Experts of a small language model.
Size: width 256, 115M parameters.
Experts: 64 experts in each of 10 layers, 320 squared ReLU neurons an expert, 2 picks a token, a sigmoid router.
Training: a variant of SOAP for the experts, 1122M tokens, 8561 steps.
Below are experts of layer 2 (counted from 0) of a mixture-of-experts language model. Rows are named router (the router's row for the expert) and show model dimensions 0-255. Each number is 50 + 12 x the weight over its row's rms, rounded and kept within 0 to 99.
After each expert's rows: "gets" lists some tokens that make up at least twice as much of what it gets as of all text. This comes from a sample of Wikipedia text that the model never trained on. Tokens count by the router's weight.

# expert 34
router:45 39 27 42 48 59 59 68 61 51 38 58 59 31 47 62 64 47 67 60 72 50 46 61 80 34 39 56 52 62 63 52 42 38 57 39 23 28 50 52 47 56 53 49 35 55 61 62 66 66 41 55 44 49 67 58 55 52 45 49 57 52 53 66 46 52 65 48 34 54 72 94 59 80 62 48 51 82 45 27 47 65 37 41 60 59 52 48 65 46 49 57 55 56 57 43 50 44 52 59 51 49 55 48 61 60 56 35 51 42 73 52 60 40 48 54 52 47 35 36 52 63 57 42 32 62 59 59 48 28 59 20 44 66 49 57 66 60 65 64 50 53 25 46 69 42 22 34 52 49 47 54 41 31 49 39 64 54 43 31 56 39 32 40 67 59 64 53 19 41 59 51 61 49 39 47 48 53 72 35 44 48 62 43 52 43 70 64 39 59 51 15 52 62 46 51 39 45 24 34 42 55 57 42 48 34 59 55 65 44 68 42 67 62 68 48 32 56 57 47 71 43 50 60 53 49 57 45 39 47 61 34 54 43 35 63 37 65 38 42 48 41 47 54 76 56 61 46 44 66 47 38 52 46 54 47
gets: " the", " The", "The", " \"the", " their", "the"

# expert 8
router:53 49 43 52 55 49 51 41 59 56 49 71 49 51 62 97 55 53 57 40 46 76 60 27 50 82 58 38 29 25 65 52 34 24 52 43 52 38 54 75 79 60 52 38 42 37 99 43 47 42 47 46 43 54 62 50 48 60 04 45 50 54 59 50 47 31 51 46 44 52 53 67 32 58 45 38 51 50 43 47 41 83 64 50 41 54 54 40 41 49 60 38 58 52 45 44 45 41 54 49 52 55 44 42 43 46 37 50 31 34 65 32 53 71 57 38 51 48 21 21 65 39 41 23 39 31 41 50 54 43 44 52 60 60 38 45 95 46 51 45 54 55 38 54 48 56 31 63 34 41 51 55 55 52 50 56 50 42 42 57 62 48 55 43 70 57 50 47 46 46 53 64 55 57 51 53 58 20 69 65 42 62 50 55 72 51 53 60 53 54 52 39 50 62 52 51 44 53 41 38 62 54 42 44 57 49 44 50 50 61 50 56 53 45 87 60 52 57 64 55 47 54 61 61 50 55 59 44 50 57 51 47 48 49 45 57 46 45 44 64 59 43 49 50 53 43 66 65 58 44 74 43 40 40 45 58
gets: " a", " and", "al", "-", "ic", "m"

# expert 37
router:40 65 36 44 33 36 60 52 78 48 44 64 45 54 42 43 55 45 75 51 53 64 47 40 46 33 47 56 45 47 52 27 70 40 32 59 43 37 44 69 60 58 50 56 36 49 34 24 45 42 59 59 53 48 33 53 53 48 61 51 54 62 53 46 66 44 45 55 48 58 57 44 56 48 34 60 39 48 54 46 10 48 37 26 54 57 56 48 53 52 53 47 57 58 31 53 57 61 38 66 46 38 64 54 68 36 47 61 43 65 20 40 68 38 25 71 56 56 57 51 70 48 65 61 60 61 74 61 68 59 53 40 46 90 52 72 88 56 51 49 50 62 46 56 39 49 53 42 67 43 52 77 54 50 55 66 54 38 57 39 78 67 39 62 55 53 58 66 43 21 67 50 59 52 42 47 41 50 55 61 37 52 64 60 47 56 52 33 47 59 43 50 43 29 26 68 49 47 23 48 53 43 57 57 58 58 50 69 37 58 50 67 53 86 44 54 52 70 49 43 72 42 53 45 55 61 70 61 51 51 33 66 32 49 53 54 43 55 52 47 41 45 44 58 36 50 47 49 51 59 40 57 52 50 39 32
gets: " |", " his", " C", "'s", " New", " has"

# expert 18
router:54 59 37 55 53 49 63 38 35 54 41 46 53 33 24 78 50 68 61 47 42 71 41 59 32 53 45 35 39 45 34 24 45 71 53 57 59 50 62 60 53 58 45 51 68 32 70 57 58 63 45 49 42 41 47 38 66 50 38 35 44 50 60 53 53 37 45 50 45 47 75 69 48 91 40 56 49 40 54 43 61 23 27 48 55 53 41 45 83 51 33 48 57 45 49 36 48 43 32 55 43 49 53 47 58 66 60 45 43 53 38 58 30 49 41 43 43 52 52 22 11 28 53 49 54 45 70 40 53 44 49 46 67 63 33 46 59 42 56 48 60 55 49 59 59 45 38 50 80 45 51 52 51 51 50 48 46 61 54 52 58 58 53 49 46 48 55 52 54 42 40 54 24 60 52 61 53 27 57 52 57 53 56 50 68 42 52 55 38 45 29 59 58 63 46 56 20 56 39 47 61 52 60 25 67 50 37 47 73 57 54 47 86 43 57 56 51 49 50 39 40 48 55 51 72 43 65 60 48 51 41 52 60 57 73 57 47 33 17 59 51 49 34 33 45 75 60 33 62 50 50 43 48 45 61 76
gets: " that", "s", "a", " which", " 1", " it"

# expert 9
router:61 46 54 53 53 48 43 49 54 59 48 63 57 45 36 15 39 39 55 47 50 75 71 38 40 40 60 43 45 45 41 86 31 37 49 47 47 48 47 56 65 54 47 36 37 40 64 66 26 23 45 56 41 37 62 66 66 36 64 53 52 43 40 58 40 28 42 48 50 44 65 40 47 60 51 48 49 37 48 52 41 80 60 54 21 56 56 45 29 58 37 58 46 50 51 37 35 40 38 44 46 53 51 67 40 65 36 47 76 72 54 47 56 46 55 69 49 57 45 72 53 72 39 65 38 60 45 52 55 55 53 57 66 61 22 34 23 47 44 62 47 67 62 45 39 54 36 70 56 53 44 45 51 51 44 34 63 47 42 34 53 47 43 49 43 53 57 49 24 36 33 52 36 45 53 27 16 43 67 24 52 39 53 57 31 39 42 45 43 38 38 59 55 12 50 52 26 48 59 48 63 59 42 41 36 42 41 49 48 69 49 53 53 54 42 69 61 33 41 58 49 40 58 46 70 57 46 47 44 54 84 45 58 59 38 56 46 48 57 52 53 62 69 50 48 49 54 55 65 50 56 47 64 57 40 32
gets: "\n", "==", "===", ".", " =", " =="

# expert 59
router:59 50 53 56 48 44 67 49 37 57 59 80 54 61 46 23 60 22 45 42 47 05 65 40 57 61 30 47 65 66 45 60 62 53 53 50 84 52 54 38 61 59 47 55 37 62 57 54 23 55 39 53 48 57 27 56 55 46 52 47 51 47 60 43 50 42 48 46 47 55 52 75 45 15 49 51 44 47 56 51 53 38 38 42 48 55 48 40 61 57 64 52 61 55 44 49 47 66 61 48 47 53 53 51 52 49 51 43 67 52 52 68 63 42 52 75 56 45 51 85 27 49 61 45 47 60 67 57 49 51 35 28 00 42 58 37 61 54 53 45 44 44 35 51 45 55 41 51 67 46 47 44 53 39 59 43 57 41 59 37 58 51 45 37 58 53 55 64 16 73 46 53 58 62 52 80 62 65 45 46 69 52 54 53 73 49 55 61 52 60 89 24 49 69 48 51 50 47 34 46 60 41 52 61 51 48 44 50 27 45 47 43 53 15 48 39 53 52 53 45 34 53 42 53 44 49 46 52 49 54 61 54 46 53 56 54 45 62 56 57 45 48 26 76 45 32 57 63 55 59 58 51 55 42 49 60
gets: " an", " all", " March", " May", " August", " April"

# expert 36
router:48 52 41 44 49 38 26 48 63 54 48 52 51 72 16 40 56 51 40 48 55 46 50 46 53 47 59 42 31 50 60 48 69 84 47 55 43 55 59 63 63 47 50 56 59 18 68 63 71 58 35 52 59 61 27 53 51 40 42 51 53 40 41 18 41 34 56 57 44 40 54 61 57 45 53 58 41 62 72 55 12 50 24 41 54 55 46 51 53 58 69 44 48 56 39 67 60 61 30 39 43 50 51 48 58 15 55 48 54 40 35 45 42 40 30 74 52 49 68 68 12 47 49 71 46 53 54 38 31 42 45 45 42 46 57 84 51 43 62 65 44 44 44 56 55 49 46 43 43 55 53 43 53 41 47 62 47 44 65 24 56 66 48 51 48 47 54 50 13 32 42 55 32 39 34 33 85 47 52 44 33 50 60 52 36 47 50 56 45 61 44 28 48 27 60 52 50 51 41 50 59 60 47 50 45 45 49 47 74 55 42 61 59 68 57 50 64 51 62 42 41 42 57 45 52 51 48 43 52 49 61 45 27 50 43 55 32 44 59 47 53 43 52 87 42 39 47 48 63 49 44 51 57 42 54 56
gets: " ", ")", " 0", "C", " he", "}"

# expert 38
router:60 47 37 47 49 45 51 44 46 52 56 39 56 60 52 44 47 42 30 43 59 73 54 30 81 65 61 41 67 53 45 51 51 79 49 60 77 60 48 51 53 53 41 67 57 23 57 44 28 41 45 42 45 42 52 76 64 37 48 40 56 38 61 46 66 35 53 53 47 46 58 70 31 36 47 47 45 46 37 55 34 52 26 51 42 23 56 54 46 56 40 53 43 56 44 51 53 45 48 48 43 47 41 56 44 43 48 53 63 32 65 46 62 22 51 69 51 29 45 79 87 50 74 45 46 34 68 43 44 57 42 46 28 61 39 80 55 51 49 57 40 43 43 64 46 56 34 41 53 48 50 39 47 29 55 44 64 33 47 50 57 47 51 47 48 62 45 63 27 73 59 53 83 55 49 20 59 61 53 51 81 44 56 52 54 67 45 44 45 50 58 45 53 86 49 53 66 59 56 48 51 45 53 37 63 44 60 52 50 38 47 52 78 27 57 76 68 52 58 52 47 43 58 48 41 41 61 44 52 48 38 55 51 43 63 67 48 43 41 56 61 55 57 63 58 45 56 52 68 57 35 56 75 34 51 31
gets: " c", " b", " p", " d", " f", " m"

# expert 55
router:56 62 50 55 49 47 52 54 17 56 57 37 50 90 55 48 44 84 31 55 44 35 03 42 69 49 51 53 59 55 47 32 81 58 50 46 44 57 55 47 38 59 53 46 39 23 77 42 11 57 46 55 47 47 60 49 67 46 57 46 53 46 39 49 52 40 51 49 62 52 52 47 50 16 39 50 48 70 56 60 71 22 74 49 33 52 52 21 64 48 35 51 45 45 45 64 49 36 50 48 54 48 51 41 46 71 44 47 70 52 33 61 62 72 54 44 53 69 85 49 37 27 52 41 74 42 59 50 46 49 47 73 64 56 62 65 74 48 56 63 40 60 37 65 60 51 55 55 66 50 51 55 52 50 45 51 46 04 52 43 51 45 50 48 60 47 45 55 57 62 48 53 64 51 50 51 67 45 71 44 57 57 47 54 41 50 43 45 49 48 59 68 50 49 52 49 77 50 43 50 44 49 38 64 47 53 44 54 55 53 51 55 50 38 52 50 42 44 48 52 46 50 43 51 52 46 57 49 43 50 51 49 48 43 41 57 50 38 57 56 55 47 35 28 46 51 59 63 50 49 61 49 45 45 48 90
gets: " to", " not", "ly", " after", " more", " where"

# expert 10
router:22 50 56 56 45 49 13 43 64 62 57 43 50 15 45 75 57 65 50 60 30 23 56 51 55 40 58 48 44 56 58 35 62 21 50 47 36 61 55 80 38 48 63 37 23 67 42 66 53 46 45 46 44 30 36 42 49 57 48 45 58 41 59 57 53 49 56 46 53 53 46 38 59 41 47 53 46 46 55 48 59 35 42 66 57 46 54 48 44 44 61 64 38 45 39 53 50 62 34 46 52 55 59 51 22 81 46 48 60 41 49 43 53 72 55 31 55 50 38 66 48 37 51 39 51 51 68 57 54 48 61 51 80 41 48 37 46 53 25 38 53 44 54 71 56 56 51 52 68 45 51 38 51 69 52 48 52 57 55 70 48 54 59 49 26 44 60 50 78 74 41 52 55 48 50 39 54 37 36 57 43 60 59 65 43 42 61 58 59 51 57 49 55 03 47 57 25 51 45 81 51 38 36 74 52 47 33 59 43 70 39 40 50 67 45 66 45 50 59 67 53 53 32 57 49 43 74 59 51 66 49 51 58 26 47 46 48 55 43 38 48 46 38 62 51 37 68 46 46 51 55 37 28 56 49 66
gets: "i", "a", "us", "ia", "on", "o"

# expert 54
router:43 53 55 51 44 51 49 41 48 58 52 50 46 58 27 76 32 48 60 62 39 79 66 61 65 59 48 53 44 33 45 53 70 32 46 54 58 22 42 65 59 63 52 48 61 33 59 56 56 80 53 75 48 70 66 48 73 63 59 45 57 52 26 48 68 50 50 47 54 42 64 61 45 78 55 50 51 90 60 41 18 27 36 50 40 56 48 35 42 55 66 59 64 47 52 47 44 50 51 47 47 44 52 18 53 54 52 44 51 34 57 42 57 54 53 66 58 58 32 68 47 62 51 73 43 40 71 42 51 47 44 35 49 86 51 49 16 62 60 32 45 60 35 18 44 50 50 54 29 50 48 58 43 49 38 52 51 61 58 63 49 49 47 51 48 41 67 48 52 53 44 52 35 49 40 41 56 68 49 32 53 41 45 53 40 52 49 37 50 61 66 51 57 46 53 51 48 50 32 71 75 68 57 36 42 50 49 51 71 33 51 48 73 26 64 55 66 53 44 64 49 51 46 47 63 49 23 62 56 48 51 38 58 49 47 27 43 53 57 53 68 54 41 70 71 51 52 52 40 59 47 50 48 40 49 44
gets: " was", " as", " by", " is", " at", " –"

# expert 47
router:47 43 41 53 42 50 44 43 71 52 52 32 60 34 46 24 51 62 58 45 49 81 57 42 68 55 46 41 41 58 53 41 48 64 48 43 49 61 48 29 87 37 41 58 67 17 45 38 47 39 47 48 45 56 21 41 55 49 90 48 60 37 64 45 60 38 55 45 47 49 54 78 28 19 50 51 46 46 41 55 41 50 35 45 27 37 50 54 58 61 43 41 54 55 46 56 50 68 17 44 38 53 44 53 61 16 42 52 33 41 45 49 45 32 43 49 52 63 56 65 58 49 70 47 44 51 58 53 42 54 40 34 25 57 62 29 79 61 63 52 29 39 63 49 45 52 43 13 37 39 52 25 45 41 50 39 65 35 50 36 57 50 47 45 44 52 46 57 40 37 52 53 50 51 47 36 40 57 50 57 65 44 53 47 59 62 49 55 36 52 80 31 50 87 47 53 62 55 51 40 50 57 54 48 59 46 52 51 60 58 44 40 53 54 59 56 60 62 65 45 53 46 52 50 42 51 67 62 55 53 66 54 55 48 56 59 42 60 28 45 64 51 45 77 48 30 56 60 57 62 45 43 62 44 56 30
gets: " P", " C", " S", " B", " L", " T"

# expert 56
router:41 28 60 60 45 47 46 51 71 48 57 27 51 14 56 23 34 72 52 52 43 32 45 47 52 66 64 51 64 66 39 52 51 28 49 50 68 83 48 48 47 43 50 69 40 84 31 59 62 45 40 41 49 45 33 43 41 46 78 48 61 46 55 47 54 65 55 47 70 45 43 44 55 25 50 61 43 68 55 44 81 49 54 52 57 42 61 59 62 54 51 39 43 53 43 56 48 54 59 47 45 58 57 49 43 45 50 50 42 55 57 61 51 74 45 39 50 62 67 06 71 62 64 67 45 26 64 54 46 44 59 59 39 53 52 34 30 54 41 47 34 46 60 64 49 52 59 57 52 41 49 16 51 58 52 49 52 37 55 58 45 51 54 43 31 52 52 46 57 65 48 50 53 53 43 87 50 48 36 66 62 50 51 59 56 48 48 62 52 27 54 31 47 36 49 52 52 63 51 80 54 49 43 75 62 41 44 54 32 45 33 39 51 78 47 41 44 52 48 74 47 49 43 61 45 52 37 65 42 51 46 46 51 51 57 32 48 48 23 30 53 51 34 28 50 28 49 49 45 53 55 44 42 52 50 68
gets: "s", "z", "es", "k", "os", "ers"

# expert 20
router:56 39 56 47 49 49 49 49 30 45 39 34 47 45 45 65 29 49 55 49 23 39 67 53 31 38 42 49 47 46 78 40 52 47 48 44 31 46 52 48 49 52 49 66 62 54 56 72 58 48 49 54 50 58 61 56 31 60 55 47 47 58 43 37 52 57 47 45 43 49 41 49 47 98 47 53 48 58 70 52 48 77 64 62 45 70 40 23 30 49 59 40 56 29 53 65 48 36 50 48 53 59 46 59 49 63 61 41 54 62 57 36 49 18 50 49 61 85 44 42 66 48 56 60 61 58 37 55 47 50 72 51 63 40 49 40 67 48 53 61 63 54 44 67 60 52 60 55 59 50 49 37 44 52 47 50 49 76 54 57 49 64 47 57 34 45 54 51 68 41 48 50 38 53 53 43 46 37 64 54 28 67 57 55 14 53 53 50 58 52 52 79 47 13 36 50 47 36 45 53 47 38 39 46 40 51 48 60 25 44 41 10 47 67 57 45 47 50 65 55 48 38 54 49 66 39 32 30 57 56 57 51 54 55 40 48 43 51 61 49 40 44 77 63 41 30 60 34 44 54 52 43 09 37 46 67
gets: "ing", "ed", "ation", "ate", "ated", "ive"

# expert 11
router:52 39 52 58 55 48 52 38 60 81 68 30 50 49 55 48 35 39 49 49 43 99 62 40 54 47 47 53 32 29 61 58 77 55 45 48 44 64 53 45 57 58 48 42 46 40 51 54 44 50 45 50 49 41 63 58 18 67 51 57 55 49 53 58 47 21 51 41 53 54 39 39 46 33 61 58 45 42 43 53 38 94 60 46 60 33 55 50 44 50 32 64 55 52 46 55 47 38 22 41 49 60 55 54 46 65 51 49 51 50 45 43 50 32 40 41 50 44 42 63 57 30 73 51 61 49 67 60 40 47 65 33 41 58 58 58 39 64 60 25 56 77 49 45 50 48 68 65 62 48 55 47 50 60 41 50 46 54 56 43 54 55 52 44 66 40 54 48 28 50 54 53 53 63 50 43 77 34 48 53 31 57 54 48 76 61 47 47 50 83 40 46 46 21 32 52 31 47 55 20 54 24 47 49 45 48 43 56 65 67 54 53 43 27 61 57 53 39 50 45 58 34 47 57 53 54 23 44 50 49 39 50 65 37 53 66 49 86 37 53 57 47 22 48 40 49 46 62 56 49 71 46 56 43 49 26
gets: "'s", " his", " their", " its", " her", "'"

# expert 45
router:41 48 54 59 55 60 39 62 44 51 62 55 68 53 52 77 60 17 59 40 59 36 59 57 43 49 52 23 48 51 48 30 76 97 44 50 31 39 47 53 60 45 60 52 41 39 28 57 53 51 53 50 42 57 47 36 62 52 34 39 60 56 70 46 62 33 57 38 67 49 56 77 59 73 52 46 44 49 66 47 46 52 27 47 55 46 53 42 67 40 49 54 50 58 47 34 48 46 43 44 42 48 46 49 59 35 46 43 58 50 69 50 37 38 53 55 42 40 44 60 13 32 42 53 31 55 50 58 50 57 33 41 39 60 58 85 54 53 63 37 48 58 59 48 51 65 56 15 40 56 42 53 42 59 48 64 57 49 45 37 43 37 35 46 46 57 47 40 05 29 61 54 61 70 53 35 50 64 38 37 47 44 58 50 46 61 52 64 42 54 53 50 68 66 48 53 50 36 39 32 49 32 41 47 43 41 49 52 69 61 38 57 52 48 67 40 70 69 64 41 51 57 55 64 42 59 34 66 59 48 48 48 58 61 49 32 36 59 72 42 48 35 65 48 58 47 53 54 61 45 31 29 80 47 46 53
gets: " The", " the", " he", "The", " He", " It"

# expert 19
router:42 44 50 49 44 50 50 46 24 50 62 75 52 40 59 73 45 36 36 48 27 11 36 34 56 35 55 60 59 66 68 53 61 30 49 29 36 52 52 88 57 53 45 50 47 40 44 54 59 56 38 53 40 38 42 41 45 53 48 47 47 47 49 53 49 66 54 44 44 53 40 52 56 37 54 43 48 54 50 48 61 31 36 54 61 47 60 59 48 46 51 46 52 46 47 51 50 87 80 49 50 55 60 65 37 42 35 48 69 50 60 47 52 56 59 73 53 42 79 62 24 59 67 54 56 30 42 65 55 60 57 41 66 61 59 58 31 53 35 41 30 24 49 61 52 55 59 60 29 42 44 35 52 61 55 50 56 39 50 73 54 56 51 45 36 48 62 50 88 60 48 55 43 53 44 39 65 69 33 60 48 73 53 63 48 41 51 61 59 43 60 36 53 27 52 52 42 56 38 43 48 56 35 82 51 45 50 57 28 71 37 40 47 39 57 54 36 45 40 70 49 54 42 57 41 45 74 53 46 57 44 53 40 32 64 26 53 68 62 55 58 51 50 67 54 26 57 43 55 52 51 38 25 60 44 60
gets: "in", "an", "ar", "at", "el", "il"

# expert 40
router:59 57 57 53 56 45 58 55 28 47 47 52 52 51 36 87 24 45 42 48 48 76 39 64 41 43 47 51 33 39 60 62 62 41 48 39 41 31 52 46 70 66 45 56 57 83 89 48 62 57 51 48 51 45 55 35 46 59 55 36 57 51 34 36 49 60 52 42 52 44 59 68 52 62 41 53 49 58 62 54 54 65 42 59 40 52 43 13 40 47 52 37 56 31 48 71 44 50 34 45 50 49 46 22 46 65 56 46 69 54 56 53 62 28 53 43 56 62 29 12 40 41 42 40 62 43 03 41 51 43 58 47 63 48 54 25 70 44 53 66 70 57 47 66 40 56 65 78 60 54 46 56 51 54 44 46 47 98 56 46 62 49 45 52 59 63 49 46 58 55 54 54 53 59 46 16 74 38 54 43 54 54 57 54 33 58 47 43 50 57 27 68 55 28 55 49 46 51 52 61 57 53 48 66 53 53 48 54 34 41 42 68 55 51 36 47 44 56 50 50 37 43 65 55 40 65 60 45 49 46 68 48 51 45 57 35 46 40 57 49 44 53 61 66 57 59 53 51 50 53 53 46 63 44 46 33
gets: " was", " is", " by", " for", "ing", " were"

# expert 2
router:38 39 53 55 48 42 61 47 60 49 55 57 57 71 33 50 65 50 34 58 55 50 49 65 41 59 60 42 41 40 31 42 72 42 49 39 29 64 62 51 52 50 56 67 52 27 61 48 44 61 56 50 42 51 72 38 40 50 34 49 59 48 51 38 54 36 48 41 54 48 56 33 59 55 27 48 51 32 62 54 00 53 54 45 49 48 37 49 45 60 58 23 44 45 48 52 46 86 49 41 44 52 51 58 48 69 46 44 69 46 48 47 31 62 54 52 53 48 25 59 58 23 88 80 53 49 39 41 52 46 39 60 56 60 33 70 65 50 59 28 50 52 40 54 38 56 64 60 65 44 51 60 44 42 55 54 49 62 59 38 51 47 50 47 52 49 51 41 58 36 46 51 38 58 53 71 64 40 45 43 56 66 47 44 27 48 44 69 37 63 52 63 50 48 62 50 69 64 45 49 52 62 34 56 44 52 35 51 52 52 41 58 42 72 47 34 72 53 53 29 46 48 66 57 68 67 21 62 48 49 38 41 45 44 30 19 35 63 87 35 56 52 16 55 42 53 51 44 50 53 32 39 40 37 52 47
gets: ")", "\"", " work", "s", " series", " season"

# expert 52
router:45 45 47 53 50 47 54 40 60 59 60 46 58 40 47 74 55 53 40 45 54 44 36 31 59 40 70 45 47 73 67 42 51 52 48 44 63 46 51 40 64 64 46 43 39 46 49 61 62 41 40 38 45 58 24 49 44 47 64 44 49 39 68 41 55 29 55 48 54 51 46 49 35 06 59 55 49 37 47 41 61 39 35 49 23 30 56 60 58 61 70 41 53 53 39 48 56 81 42 50 49 59 50 72 29 49 48 50 47 47 63 56 69 57 43 13 52 74 74 44 55 65 61 36 54 29 68 47 46 49 48 40 36 47 49 48 48 53 53 36 41 36 54 77 40 57 39 64 57 43 53 46 49 45 43 49 57 28 50 43 55 54 55 47 57 45 44 49 23 60 47 57 76 53 45 62 43 68 55 66 77 56 59 56 49 49 39 47 51 46 92 31 55 72 43 57 49 72 48 55 50 47 53 50 61 44 51 54 40 42 43 47 76 28 58 73 65 48 57 46 37 57 48 52 37 25 83 58 47 58 52 51 48 49 57 61 51 47 52 32 54 49 51 73 76 29 52 29 71 53 66 46 63 53 60 57
gets: "l", "b", "r", "c", "n", "h"

# expert 3
router:62 50 48 58 51 52 49 39 15 49 62 58 42 86 51 70 57 27 62 46 41 54 54 64 57 35 48 55 53 85 81 48 22 29 50 41 45 55 53 42 48 49 65 68 23 32 30 50 47 52 44 49 47 59 68 25 81 51 44 45 51 52 53 48 55 65 54 43 58 42 44 44 52 40 52 63 46 23 51 45 70 34 42 50 41 47 51 60 36 48 64 32 55 35 52 55 58 37 57 54 49 62 44 46 49 44 41 47 44 54 49 73 46 39 52 29 52 73 57 88 46 67 41 56 42 40 18 60 48 49 65 40 48 46 72 31 34 50 49 53 46 47 43 28 43 50 65 57 39 31 50 43 46 52 46 51 50 55 59 35 51 57 49 43 42 62 52 51 46 38 48 59 44 57 50 67 30 52 73 40 65 66 56 48 40 48 51 51 56 35 62 60 54 39 45 52 17 60 44 41 43 51 37 45 50 44 38 51 27 50 49 53 53 49 48 52 36 53 43 42 44 43 37 55 54 44 24 32 45 50 56 50 41 45 51 58 50 40 74 53 47 48 50 67 64 20 48 44 48 56 32 41 07 42 45 48
gets: "et", "ist", "est", "ent", "ant", "th"

# expert 62
router:37 36 39 44 49 49 64 52 58 48 46 82 59 52 61 11 47 50 54 45 42 98 21 67 25 48 38 52 63 43 34 27 55 33 49 47 59 35 55 30 62 48 47 48 63 48 74 38 60 64 49 53 48 45 34 56 82 52 34 43 54 55 59 41 51 15 46 45 41 36 42 36 50 66 33 46 46 62 49 49 51 58 40 49 62 53 37 49 50 56 50 42 35 37 50 48 48 39 40 49 43 58 53 45 55 55 46 47 40 36 56 33 37 20 46 53 56 47 57 28 45 50 25 39 74 49 40 53 52 50 65 44 67 45 39 50 39 46 58 56 51 55 47 59 55 51 56 57 68 40 50 53 41 47 38 52 52 49 48 58 49 40 46 52 54 50 43 54 43 32 46 57 17 55 49 26 39 39 35 58 47 48 42 49 39 50 54 65 32 40 55 49 54 62 49 44 55 57 49 30 57 50 45 48 54 59 59 51 83 21 55 48 45 33 46 57 44 52 50 55 53 54 64 60 55 41 35 75 51 56 46 50 47 50 54 54 52 39 78 61 56 53 44 58 99 63 44 80 57 50 52 56 31 54 43 47
gets: " in", " for", " with", "on", "o", " 2"

# expert 12
router:61 34 55 46 46 47 44 62 22 63 51 31 50 83 25 59 53 74 41 43 50 58 45 63 64 53 61 53 46 26 52 17 87 69 43 63 87 39 52 34 53 54 61 50 63 54 42 36 46 42 48 46 47 55 50 43 43 53 46 50 63 43 48 55 49 51 58 56 47 39 57 49 30 54 40 58 48 62 53 55 19 51 44 48 62 46 46 55 55 52 49 34 55 49 51 45 35 27 40 46 44 42 44 62 51 57 48 52 57 32 47 57 58 54 56 57 46 31 73 23 54 48 46 39 41 45 43 50 45 35 51 60 45 50 70 66 37 50 55 44 68 31 42 72 39 48 07 17 40 58 47 64 50 43 51 52 52 47 45 58 47 44 45 41 55 57 53 52 61 48 49 56 19 64 43 42 18 43 49 61 59 55 66 47 49 55 43 41 38 62 67 41 53 62 49 51 35 54 48 77 58 32 46 35 51 40 60 48 41 43 43 48 59 24 44 74 41 39 41 40 49 44 60 52 53 16 24 35 44 57 58 49 60 58 61 59 52 48 50 40 42 50 63 46 59 25 52 68 43 49 50 48 79 46 49 49
gets: " a", " A", " an", "re", " one", "ro"

# expert 28
router:56 65 60 47 51 49 69 55 55 41 41 63 56 38 54 29 13 40 33 51 45 64 47 49 36 46 65 52 52 25 42 41 49 35 50 54 44 42 44 71 78 54 71 35 46 57 73 45 19 65 58 56 48 41 68 52 67 41 40 52 49 57 23 50 48 58 45 46 42 54 77 38 50 42 34 55 55 35 60 50 44 47 44 42 47 52 49 61 43 51 59 55 54 33 44 40 42 70 17 48 54 52 56 67 53 39 42 47 38 44 28 98 44 24 35 63 49 47 65 80 55 39 50 57 59 51 48 49 59 49 84 52 50 66 60 60 44 44 46 44 56 45 35 62 30 52 37 63 83 52 49 53 46 57 44 39 53 54 51 59 59 53 32 46 45 53 55 58 42 51 51 47 56 58 50 42 42 15 51 76 43 49 47 60 43 53 51 53 40 51 46 39 48 21 38 50 77 52 45 53 55 38 50 40 56 53 47 54 57 71 53 52 51 53 51 44 53 40 55 46 52 42 49 54 56 54 78 38 60 44 45 47 34 52 52 54 52 78 55 43 57 38 50 46 84 72 48 75 47 49 23 53 51 52 52 46
gets: " |", ";", "\n ", " ===", "s;", "\";"

# expert 31
router:53 54 51 54 49 50 63 50 44 56 50 46 53 72 67 15 52 56 50 35 50 34 41 43 43 51 39 46 49 39 65 35 55 74 46 54 71 64 58 36 60 61 51 48 85 65 44 19 26 46 46 49 48 55 65 49 53 54 38 51 57 48 55 50 52 55 47 54 47 50 34 42 46 57 56 53 50 86 57 61 55 53 78 31 37 27 58 28 62 50 18 51 37 55 51 57 45 23 55 48 51 45 50 49 48 54 51 46 45 71 38 45 51 29 45 39 50 68 52 29 52 59 54 16 46 54 55 52 40 51 44 56 18 48 31 47 49 45 45 55 62 56 65 36 39 51 64 37 31 48 43 47 51 44 48 48 47 21 52 21 56 53 52 41 57 52 48 54 56 59 45 52 18 54 49 56 42 57 55 31 67 65 46 49 83 51 40 48 46 49 44 48 55 74 46 49 74 51 47 40 49 47 39 52 61 46 52 53 55 40 49 41 34 59 44 69 45 47 64 63 46 56 48 46 58 40 59 34 49 48 58 49 33 50 43 48 49 44 16 55 27 43 53 15 45 39 47 69 50 51 82 48 64 35 44 69
gets: " In", "In", " Al", " As", "On", " under"

# expert 0
router:58 58 42 52 42 46 55 42 53 53 56 47 53 71 61 30 53 29 48 47 54 54 54 51 51 56 46 55 57 36 00 76 44 53 55 57 62 34 47 33 58 48 45 77 85 27 57 65 20 63 34 44 50 38 55 70 04 49 66 40 61 45 47 47 61 23 51 55 48 51 53 37 54 79 47 52 55 61 50 62 26 59 51 43 49 48 63 39 75 56 51 39 56 50 49 50 39 28 38 43 46 52 48 38 45 61 55 47 68 69 65 58 48 45 46 24 53 56 62 47 83 52 58 44 61 47 50 56 38 60 54 42 51 34 40 34 67 45 36 48 41 46 42 43 51 55 35 62 72 50 47 51 47 39 45 49 56 31 48 45 54 56 50 59 67 68 38 62 34 65 44 53 49 57 49 39 71 53 44 43 43 54 50 44 64 51 49 48 53 30 45 54 53 81 52 48 60 53 45 25 54 48 48 49 55 42 49 50 74 30 63 52 62 48 39 62 80 48 47 41 42 52 53 41 63 55 46 68 51 60 24 46 56 47 53 61 54 47 59 50 57 49 56 20 63 53 52 55 52 55 65 44 58 46 46 79
gets: "/", " /", " 3", " 4", " on", "=="